From a checkpoint of a small mixture-of-experts model trained on Wikipedia.
Size: 14 layers, width 320, vocabulary 32768, 35M parameters.
Experts: 144 GELU neurons an expert, 2 picks a token.
Training: a variant of Muon for the experts, 283M tokens, 8643 steps.
Below are experts of layer 10 (counted from 0) of a mixture-of-experts language model. Rows are named router (the router's row for the expert), up (a neuron's input weights, with its number) and show model dimensions 0-159. Each number is 128 + 24 x the weight over its row's rms, rounded and kept within 0 to 255. Numbers have three digits each.
Before each expert's rows: a language model's description of what the expert responds to. This comes from a sample of Wikipedia text that the model never trained on.

# expert 8
Description: Verbs right after was, to, he, were in biographies and sports careers, e.g. made, released, won, drawn, brought.
router:103139116118061128136139108152161126127140150160043142136131138094160126123103109117123113111178110133109113103112140165084111111130133134131128097156100102092119093094120143127092135148131101085098128123157084110143147106129113097110141117110117140122114075146128122131069081122173151078125162144112138095127144144171160121145104117169145131133117096131141157089174177107139141121133126126101140126125129083119090105130125124111156114135137139149125152128140158119095122146107127
up0:096100154112139144089155163151109127148127194100097172115113116151121102148096148154104104125162140115095117138151129109137056173121120176113146096080105121090088107144154112118081134115137145120155119198175096099160147112131127137142136171121152070162142134115075124107129177168118118103104094123162122160137108146150156115157093100127132146138156156144085139152132139092130148123094136169148117102126121104151139089122150175116129123115108147168124134126137150127124143138110087

# expert 9
Description: Spaces before numbers, periods, table row ends, paragraph breaks, heading equals signs and dashes in year ranges like 1962-1968.
router:139094102148131103104086135155130127175158136160112170158126111108149105096098088106159094112112140147131150117141109177118093110098105135131143088126087104121202118160073118146106165128154126081084162168177113112109142094127141099100153105147171120139123110142128130117116166081161128159117131096134092113113116126148142117148100129194138138155114122142146145138145138125104128157125135144145129137109146154123134150134132102113146102075125106132119121123077146114139129156080130
up0:122165133118156140134154147121120108115106143098102138125138125115143110133093135124120122138118112114145140124132130129125159133099131136144113107138143113162149084127128112121120211144145133123129177144125147113129091148180127099112167137098134119109127149164132112109107112133157165106083158135113177128131111106115120095169180141151142113155097143128117112146132133109116178162168145128095145130077129156147123097085133115101121128099144183079130158133090125125108177126121157

# expert 13
Description: Head nouns ending a noun phrase and subject pronouns, such as order, program, government, season, he, they.
router:148152158128130071121120136137116114143098149116132140141115106132115095133141142126119121125141152122102137094133156152134125085122108145141138111122101123124192142099102152134138147155173093069121125122170081102146142124119117114105147121122194113153119098119157141084097155085131112108097143130124142091152113092131127137149116103152127123147106126137148149112137149161148076101113127142151118137160142144091117111084116128093129105113128142122127148142122148145075147131126150
up0:109125095134114135096158129108113076157121107145164127115130118158138164133139147077135099131159099131094170166137147120133122128090147146103096141123127143113148138130186152134142139108171107093184160094160103154138158080106164084162148131148103105126111153097082144101120140171140139145116150132133096138102169128161145146172113131112100152079117126084111113120120133086144123120130122113156157096115134163142129155151130110116163097139118114167133143137133160110132099090132098

# expert 3
Description: Digit tokens and line-start hyphens in infoboxes, tables and coordinates, such as 000, 75, 369, the dash before Area served.
router:158089133145140162058129173117131089147133101139144133077125167119138155066142142157144127126135181158127123066141127165104105109057159154139134093130108127120132128113109095136099150093156131135138138118163099072083098107154127101110135112107095129082093092142112154110100098064117109109119142108149149112106146164171148142118112102127117135143113140129141118170111157156108140068118119141141112144174133121114139122111105143132179113129146122161110146124125179136133137124141137
up0:155124116147159122145141141176109135139086148119139104105131143131122161135115118128155118128157149076142116143123111114169120156129089146115147185109148164134200103135094126143123150136083064193112086137157147133108117149123131138118149108117134118145131120124143120108127163121113087101133140079143126130158139131100123117114143116067098109147074124143129098158130132177186140167119107132140122133139130147121154060141120150133134107107109100109118118102140113192118127104145147

# expert 4
Description: Short words like at, an, is, are, and mid-word pieces of Latin species and genus names in taxonomic lists, e.g. marylandica.
router:189108126089102082146114162121113106103147125155109147159123100145154100138127147157117155113133138127071129102147120127084105107109151156144138133147134133153129102118113101109107146112128165084086153104149102102108145126130114144103155129152189113142105097092175116140117150149125169157133124126160134127130089138144138103117106117119140095158159104112093122116157123151136100146155138116114126124086162139093149104122128117102103076101147133147157185127114134126093107125105117
up0:173179087141115073142077156125145130124150139125139121110092135149136128066151129094102128129090121110121102125157156127123136072097136179089113110114115128147145101104101086160086143119132131176134110077170159146087122120131152141103157137151126161137131089125200154141157122122180116126135131113156167137099128127139087108071113107144138105138141137123096173144149103096092140114117110107122139123120115116075098148109135184129126131103181099140060158131119133082122114088088118

# expert 14
Description: Commas ending clauses or following place and person names, e.g. Portland, London, World War II, plus name-ending pieces like berg, ley.
router:154084149141149120106118122136135110149153099153128129112138100145150129099140137138111162138151208163112104127117125144141139097107152138156147123121139113106139120131076125119123145130188115157076134091135111106116142147110122149099131097125132124157159110158154134067137118130141110114153136099133129131093126158180135109128129110168086128172131121117167150104162123155116093103163113146158105127189129184082114067143095100128140125102131147156164146113088126151113086110105145
up0:136109161158143128164109139124134095099168121127142091091124125082105123111132088146119114117122134163112113065112143135130098129096073143149117143105074120130155120113112146135107155165116119166132108140115131110120122171105112156119087103142152132118152118142117108107150112145136141115114112139127156138103125133162137110153097141136111094110102111118120128092149123206157096122139109116145133111156171154098156147130186118084101117126130189136100118142148142105158122136133107

# expert 12
Description: Table divider rows and row-starting pipes, section heading words like Bibliography, and mid-word pieces such as ern, id, ition.
router:139122145117102111138121114116175119126116126168104157080146083153104142106132130103123130166113157130147143120137151146100109136076145159157118149142133073092149084118116123148121092149149102116112136150143087117161185149148112112170127079123152144098116125094146115120093127108137121115121112126132122125102121126141139121133090110120123143142114109118147125132129125154136122129113112139110104118161183164084137152116130143100140125120163141142144142084107135101106129131100082
up0:132148118097152139103137116151152154121144104151148170130119113082151163146105098161127111105131117112121122149103151150075127134145140156124100131111142117092144140158155121095120096151137131115110126121178079124118117120085107163169139140110131141140111099106183084118090091160122120128180102142194150111093130122164129136104094147100124105109093103154071115134140127122115106115125093091128155145128134155164140144110155120144108134090121150146115146152151090092129118135133121

# expert 6
Description: Final digits of dates and years, and cell-separating pipes in tables, e.g. June 27, 1842, 8 May, table | separators.
router:144124115186121142108069159156132097119156145158138148144098162146149139091132130095141136113160160136141112119093140170154126135128117119127116138154074115117175110107103115126114163137132114139082148131155119101137136115108123106114138079128140066144087120124176141166135099078145132159117118111152113156082155150146105128161113125153135141107127139120116149149145153152099100118122118138131093131154120122113103114135115124090151125153164138116126142143107140100109144117137138
up0:152112115131118144143058124153131122075143137147116123149123116142094149132136118145143112132151138103133128114153131118098144142146106145143140129136148167064055144091169105077188121099142176100088074101181155125137080088118109165113112130139124086127112121135093152151146159137092160103117152122147089147154106118103139126118132121141127161129159162132128138098193143161116162145105130134135159128133124116135163132107141110116130069117163125119144109144150137133106104103126185